From a checkpoint of a small mixture-of-experts model trained on Wikipedia.
Size: 11 layers, width 384, vocabulary 11272, 109M parameters.
Experts: 128 experts in each of 10 layers, 8 picks a token, a sigmoid router.
Below are experts of layer 5 (counted from 0) of a mixture-of-experts language model. Rows are named router (the router's row for the expert) and show model dimensions 192-239. Each number is 500 + 50 x the weight over its row's rms, rounded and kept within 0 to 999. Numbers have three digits each.
After each expert's rows: a language model's description of what the expert responds to. This comes from a sample of Wikipedia text that the model never trained on.

# expert 28
router:532480513433656529472503489424517563496496437529431506435494509574508546461616496509477492507507590467458401412504472483470433552415465486511451
It responds to: Words in sports articles and tables: League, Cup, round, scored, medal, competed, nationality codes like ENG, and section headings such as Achievements.

# expert 35
router:471519494539477433446404493496447477454474514534500541440436556545541482477495561507506547533518501475509515436393444456469483526437422499454561
It responds to: Determiners, possessives and pronouns starting a sentence, clause or heading, such as The, his, her, However, these, Early.

# expert 21
router:554432605461474498541485476454469587496483439496557625463495538551436597530592530548576610626622533449484436530503563404479464574341526483430565
It responds to: Cells in tables of fixtures, elections and football squads, plus name pieces after a capital initial (D-erek, A-urelius) and century, District, Division.

# expert 16
router:579524450502527295451428528546510566464400467440546564504425432537559523520569513560503568514639545511559547472442514483422535502471508487448514
It responds to: Word-final plural or derived suffixes such as -s, -ions, -ments, -ers, plus auxiliaries could, can, did, will in general prose.

# expert 24
router:549408521485422467426407447446551538555472433493455534516562536568522588509641469511553540612605593542454558491487560458426555510431502502576524
It responds to: Tokens after numbers: units like km, days, years, date-range dashes, ordinal th, and table pipes between numeric cells.

# expert 2
router:499514434519476498556454482428446523519443451466454570516486490647476540507571542503503528584574585480460489430535469517495463604446574483514593
It responds to: Mostly "the", possessive 's, his and its after prepositions like of, in, at, plus middle pieces of long foreign names (Radnički, Bundestag).

# expert 31
router:535556473550505470526456478374520491534448514539488568486438511548558551541488541496502542535556490453449439471446522431540406519506412461447576
It responds to: Table cell pipes and divider rows, plus role nouns such as president, manager, coach, chairman, director, and Preceded in succession boxes.

# expert 49
router:544577506529495377469437457448438577523559474498499477510490413580497426528489554448497551575575568486547493385489441463516508482502469488487538
It responds to: Vowel and syllable pieces ending or continuing personal and place names, especially foreign ones, such as Magn-us, Meck-len-burg, Reg-gie, -ano, -burg.

# expert 63
router:551537500489478393470478434441494503489487432514571597503500546517460523539514551497466534561560596595516490468457567554457522499513451480519498
It responds to: Endings and inner pieces of non-English personal and place names, such as Ek-ater-ina, -ville, -burg, Bé-la, Hobok-en.

# expert 50
router:619488498517501448455505462412501508516462470496590494503437501582481578530513555547520579567561654550556471447454560492444518577455534473463506
It responds to: Final pieces of proper names and places, such as -ville, -ington, -sky, -ova, -idae, -o in Montenegro, Massimo.

# expert 58
router:539448521601528471479413476546527505418457461475541636494455421551516516482524456437480521530646521486480428552482551454437465548403444537478508
It responds to: Words after was, is, been or be, mostly past participles like built, used, operated, caused, plus first, nearly and eve in on the eve.

# expert 41
router:493513478506516506515487453506512532510472444427534576519396470557553430541508504503435559574591514498542571466521495399381459573416514469478522
It responds to: The word the after prepositions or at paragraph starts, plus capitalized first word pieces opening a paragraph, such as Each, Earl, Although.

# expert 36
router:508510425486484469484444499455550513481526457494492522509459518523624479504531461474471577540490540509545524526463518523404539480503484472453492
It responds to: Common first names and places like John, China, Texas, the word aka, Asian, and heading = marks and table-separator rows.

# expert 57
router:536607481547583492481450441555514543502460440444621490553466429475547453539455522524461610482574588431480520465468530450475453470400423467470529
It responds to: Pipes, dashes and first tokens at line starts in tables, lists and infoboxes, like Born:, List of, Preceded, Succeeded, †.

# expert 3
router:475500504438459387446472391465391557546468487505539565420486538549497560465513581497588542562557499500511519454606482501405485527539483443453491
It responds to: Four-digit years after dashes, commas or "in", especially 1990s–2020s, plus middle pieces of names like Wolfg-ang, Ag-uirre.

# expert 14
router:486596464515586408512515453516421529476529509493517514536458425584546451537495459460449510507689559456568432517488507464367486555455471477415524
It responds to: First word of a sentence or clause after a period, comma or line break: The, However, During, While, In, It, He, Depending.

# expert 37
router:684499494526531521505429497447525536492419443533519583549382537568565482540531589459451556496609591428499544475414448470529417567443585561423551
It responds to: First tokens of a passage or list item, such as Type, by, and list dashes, plus table numbers and plural nouns like areas, regions, types.

# expert 20
router:569528542526545403429502495445425570472469499479542584526410468588560482571499537538440574583596562541527539462499499412451541510506491563490515
It responds to: Prepositions and linkers after verbs or nouns, such as in, of, to, from, during, as, and whether after wondering or into.

# expert 53
router:534454619576462470494517475578443434465496515469506545579507445506457475534576511451539594465546510527444461464358476500439487474428588520454465
It responds to: Sentence-final periods and line breaks before new paragraphs, and words in section headings or infobox labels, such as Gallery, works, chronology.

# expert 40
router:547481521494502459514435483480436571504499502406494532501459513551522488535475490459478585577640601561518492423521526491456560474553476532363456
It responds to: Prepositions linking phrases, such as of, to, with, for, into, including, such, often after part, one, due, responsible.

# expert 10
router:552535515554534489436457534526501508506508390512547513503489456555552478569480520512477516477534483503531541459460551401445447507474553489499544
It responds to: First pieces of place and person names, often after of or a table bar: Cl(uj), San, Los, Frank, Charles, W(ilson).

# expert 13
router:415441467577549358503359506476462508495445472492461527519450471479513521456495473505591486519582505478465478412339417547499494592424478455486594
It responds to: Word pieces in proper names, especially places and names starting with S, St, L or D, such as Att-le-boro, Sand, Saint, Liverpool.

# expert 30
router:520562620475586509417482449546514471510469437466517568468516513609491515550499522438478565506557536511477503516463543408327466474473576497447473
It responds to: Line breaks ending list items, table rows and headings, plus commas and words like also, include, especially.

# expert 33
router:594507527546517426459525441535455576454507455466533524500477537590494576452499442501559518583608550586484438484480604483437499534558490531439439
It responds to: Word pieces inside proper names and titles (Ven-geance, Mer-it, Advis-ory, Air Force), the word "to", heading "==" marks, and month names.

# expert 38
router:502563509449500471553445436464498490534518518445509571498432465567416481536515524470504493492531579519544465440488542529479496422532446435492543
It responds to: Middle pieces of foreign names and places, often Slavic, Italian or Nordic (Ferroviaria, Rösunda, Arnaboldi), plus apostrophes and Republican in election tables.

# expert 11
router:537507496559541447463501449449534566441451486477507553473473484542564515502590475524434515589550528464545517484455542434472513516445496503496447
It responds to: Prepositions following verbs, participles and nouns, opening a phrase before a noun or article, such as in, by, at, under, since.

# expert 59
router:493580559512507570414473417463451536473525485472527617501410524465458530534530586544501476611537586522496463466552471425405478587433534388424465
It responds to: Articles and possessives after prepositions, such as the, a, his, their, and commas in place names, dates and list entries.

# expert 1
router:502485546526506395418437431509473531475424512566455552499448576498566546570542555528580671595553578494491512499469516389458538492473481517453558
It responds to: Digits and number pieces in scores, page ranges, vote tallies and table figures, often after a dash, plus pronouns it, him, he.

# expert 62
router:488448605514467438490425512454506550497473453455526564457531503569521539492648506443503557565536550413402511492498456403439482472453465467509468
It responds to: Colons after infobox field labels (Course length:, Duration:), month names in dates, and separators inside numbers like 50,000 or 50/50.

# expert 22
router:537557569471531485502420563508499521512493465418451556505504501582494516504547492470525606527531488483431548479501483501399467509398495526436487
It responds to: Inner fragments of foreign or uncommon words, such as P-iny-in and B-uff-alo, plus dates, digits, degree signs and dashes in tables.

# expert 48
router:575547412488471455491469445438520551492508478391513620482508435514578481501512526433459499578559536536565429407510512570495504476459463472375511
It responds to: The, a, an and possessives his, her, their, usually right after prepositions like of, in, with, to.

# expert 25
router:487506449455549470530534513474465563549470449415484488454479529560470507447555537534521429528490501479507504445520504542419494495495493458445402
It responds to: Numbers and separators inside sports and episode tables, such as S : writer credits and 0–1 scores, plus capitalised name pieces like Blue, Gold, Santa.

# expert 39
router:529557550549500468545464486525506485544500406529510514509501487519507513546518515484495535545612546479479481406472522439528397491453403472424553
It responds to: Pipe separators between table cells, markdown rule rows like |---|---|, colons after list labels, and "is" in species definitions.

# expert 0
router:623483494534585437497398494482470547473436483529481560474466503569487567485526500500506496487624603561486529410413507494453464520485560456445527
It responds to: Closing == of section headings, word-final pieces in headings and proper names, e.g. 's, School, Cup, -ist, -onomy.

# expert 12
router:545523491541523424477487507470527513481497451421562484482426421510528455472521495542486427536501572489447493454427491510435501528440505433449410
It responds to: Opening parentheses, quotes, brackets and hyphens inside words, number ranges or list items, e.g. Wink (soft drink), flush-riveted, 2024–2025.

# expert 29
router:487525580485555438427445403571478512472512461476437478495412544471607489516534491471465522461654571468517452490496531465449496534458531526443493
It responds to: Periods, closing parentheses and quotes ending sentences, plus clause-opening pronouns and conjunctions such as they, he, but, and.

# expert 5
router:492421487477503474481499464562522460544455464489533534444431535550515513492561567521474471564553571505447506481482525485357493554415410543523568
It responds to: Finite verbs and auxiliaries right after a subject or relative pronoun, often in military or biographical narrative, such as was, has, joined, ruled.

# expert 55
router:532531506588485429496472504450455586539539529432499524416446493537569481477514424434491455520520505468487544445541442549536502531453414506409489
It responds to: Opening pieces of personal first names after a colon, comma or list marker, such as Reg-inald, Eug-en, Sam, Tom, Chris.

# expert 15
router:608493507465499448498393529451489476534480433390597550506484535489448498527596469515506497552599521486422472392491497564418496538487476536452549
It responds to: Nouns right after his, her, their, its, such as way, brother, experiences, career, education, father, and social/political/military adjectives.

# expert 34
router:522487533481529454489443395508518505482442431472427551453467499526523447588488478450516531525508503485434535428492506468416572501462512517426458
It responds to: Mostly line breaks after headings or list items, plus table header words and cells (Bronze, Construction), and pronouns that, this, what.

# expert 42
router:499534479466501384400388498438474570451502451419452552442527549543523526481546526457502473539515490480456510390478481488456407494472593490451488
It responds to: Inner pieces of short or foreign names and words (Bobbili, Holiday, watchdog), numbers, plus words like bomb, murder, kick, own.

# expert 44
router:497500529491555388448454429528574581479422473464547510471460571576434437532564545462563542556557535548451555506433513444388452449444575492424452
It responds to: Line-break tokens in lists, headings and tables, plus the first pieces of words opening a new line (Neighbouring, Chordata, Khamzat).

# expert 45
router:615516547538564465536384481529548580464454408396522563526455469619534487506544451553476563535536539525539515496437525520407505479538507434418509
It responds to: Inner and final pieces of split common words, often scientific, such as en-zy-me, sym-met-rical, dep-ending, dip-ole, inver-ted.

# expert 18
router:525524490476532491492466521424463566461529451475551577547509527576501486524574540473554506534521590511545483392482507524469475506447449439473454
It responds to: Capitalized pieces of personal names, team names and song or film titles, e.g. General Percival, Ballinamallard United, A Groovy Kind of Love.

# expert 61
router:554496419583543477506411429490517523485516446449578521515473627522536430516562500475539491476579541462429410509445514503439528504466481479448588
It responds to: Degree, minute and second numbers in geographic coordinates, years after Born: dates, plus some mid-word pieces like mill-enn-ium.

# expert 7
router:587462561496494440487476459415557633387435422475463491533438517603550515580599569510560538528586544495507484456417513536465479548528551458457519
It responds to: Inner and final word pieces in technical and taxonomic text, such as black-m-ail, Lepid-optera, confer-encing, plus unit words like minutes, kg, ft.

# expert 4
router:591523536486554492459459467464506519461591408454563620478494494555466530584584470495490561562597519529500447470450501453402465544472481476484535
It responds to: Tokens in album, song and book articles, such as section headings, review-table cells and critics' words: Background, Track listing, Metacritic, praised.

# expert 32
router:637506528499548480540408523498557515466533384437510513476467518578501480501576459495514532537545506483402547423571457544414427537422452494407559
It responds to: Word pieces after capital or lowercase initials like F-ade and C-am, coordinate marks (″, W), percentages, digits and table bars.

# expert 9
router:547498612498554553425487437393487539427471500493492603495384504529515480516493574533500494606501619534517503497539524474396491533399529485412526
It responds to: Linking words and punctuation joining phrases: "of" in names like Battle of Franklin, "and" in Food and Drug, commas, "&", "or", "vs".

# expert 19
router:537547554513498472407422455474533492483463484475513589415393540572545488536468575465462571523538519445487444436454477443389486493423497491471553
It responds to: Function words such as of, including, such, both, later, and colons, commas and line breaks in infobox fields like Founded:, Released:.

# expert 23
router:566587447506483460534469346461510524421463472432531606467509482478518492518560508450457504544580547552473465452484522408432538464499485472497545
It responds to: Coordinate symbols, degree and prime marks, minus signs, table pipes and age words in statistical or geographic data, such as °, ′, N, aged.

# expert 43
router:518580454529593397525432442469426584503529515469528474459481480533518428435533436453455470503638526427476491443539461539389473559448490495430452
It responds to: The articles a, an, A and conjunctions like and, but, plus capitalised word starts such as P-ope, St., Toyota, Michael.

# expert 51
router:536526485506571442481476456466454510491420510505505571480371513647482507569531547487492640505595584501523494452486481491464486528474473433441489
It responds to: Prepositions such as "of", "in", "by" after number, types, holder, plus quantifiers like many, various, several, and "election" in General election headings.

# expert 47
router:577555475516482410505535477423499565512463451561536529540495439581516449526544513505555514521559628440493473438442574488399438583475545469431533
It responds to: Latin name endings and terms in species and taxonomy articles, such as idae, ensis, Genus, Animalia, plus range and distribution words.

# expert 27
router:497503446554511400533429506492547497513519455498523587481513459505548474456590511449481524490551507476490474419463466445467469515383519511452572
It responds to: Capital letters or first pieces of proper names after pipes, "of" or commas, like South Mountain, Acc-rington, Jo, plus colons after Land or Total in infobox lists.

# expert 56
router:558481545491547409465409440478484554470477464477624534489480480591572535427483466535502545580616478531514498489392553499400478482464513448467508
It responds to: Opening pieces of words in film, TV and song credit lists and titles, such as pre, conf, det, App, Super.

# expert 26
router:626497439571551437435409428477530512510465503470575539489424496541527481551479522441543531526605527499471499473395512464479458467485495474430537
It responds to: Markup and labels in infoboxes, taxoboxes and lists: quotes, dashes, colons, == headings, bullets, "(" after politician, Genus, Website.

# expert 6
router:547493425583482433496471484472491557470547534439550538445412424533411545499607555546540514593508563454504516440532488479437506538441464477438479
It responds to: Opening parentheses after dates or names, such as (aged 60), and line-initial list hyphens; also short word-start pieces like tr, th, pr.

# expert 60
router:521468547472537521498408504516447598479449457399506524469414428605535562512571504467484525533577590407487491473502466418410498435444526450428550
It responds to: Word-initial fragments after a letter (W-uxing, w-ireless, Sch-o-eman), table pipes, ISBN, and consonant-cluster starts like Bre, Fre, Cle.

# expert 46
router:545460596511602411427442478466484500560449522434514544449396567608474516520534539446578512572665588536473469506428565465438421431487510508472498
It responds to: Labels and their pieces in infobox lines before a colon (Dates, Unit, Colors, Coordinates, Born, Binomial), plus markdown table separator rows.

# expert 8
router:479554436488584461466473566513476516437462409441534514502445457573512499472560521500476541547508536478489473504397512455412455547462599483496494
It responds to: Opening pieces of words split mid-word, such as Ed, Con, Col, comp, l-ob-by, s-out-heasterly, plus table bars and opening quotes.

# expert 54
router:544460478529536556496455478504501518518483460449514534521437511533497435472517480474536564529557502482375463449472467486411503578387508524462474
It responds to: Nouns and adjectives right after the, such as same, first, latter, city, team, band, early.

# expert 52
router:533592414491594427476429488410422513480500440441504467500418507571505470534490492545476564568557611494472517507464545504422455506485467406476492
It responds to: Line-initial list dashes and table bars in infoboxes and tables, hyphens inside compounds, and sentence openers like In, During, On, After.

# expert 17
router:628459563536585406481463499436470564460527516491543598516448551607446503533616536557556615610615610528501575418485485512402504523473496496426509
It responds to: Later words and letters inside proper names of organizations, places, events and acronyms, such as District, Racing, Festival, LGBT.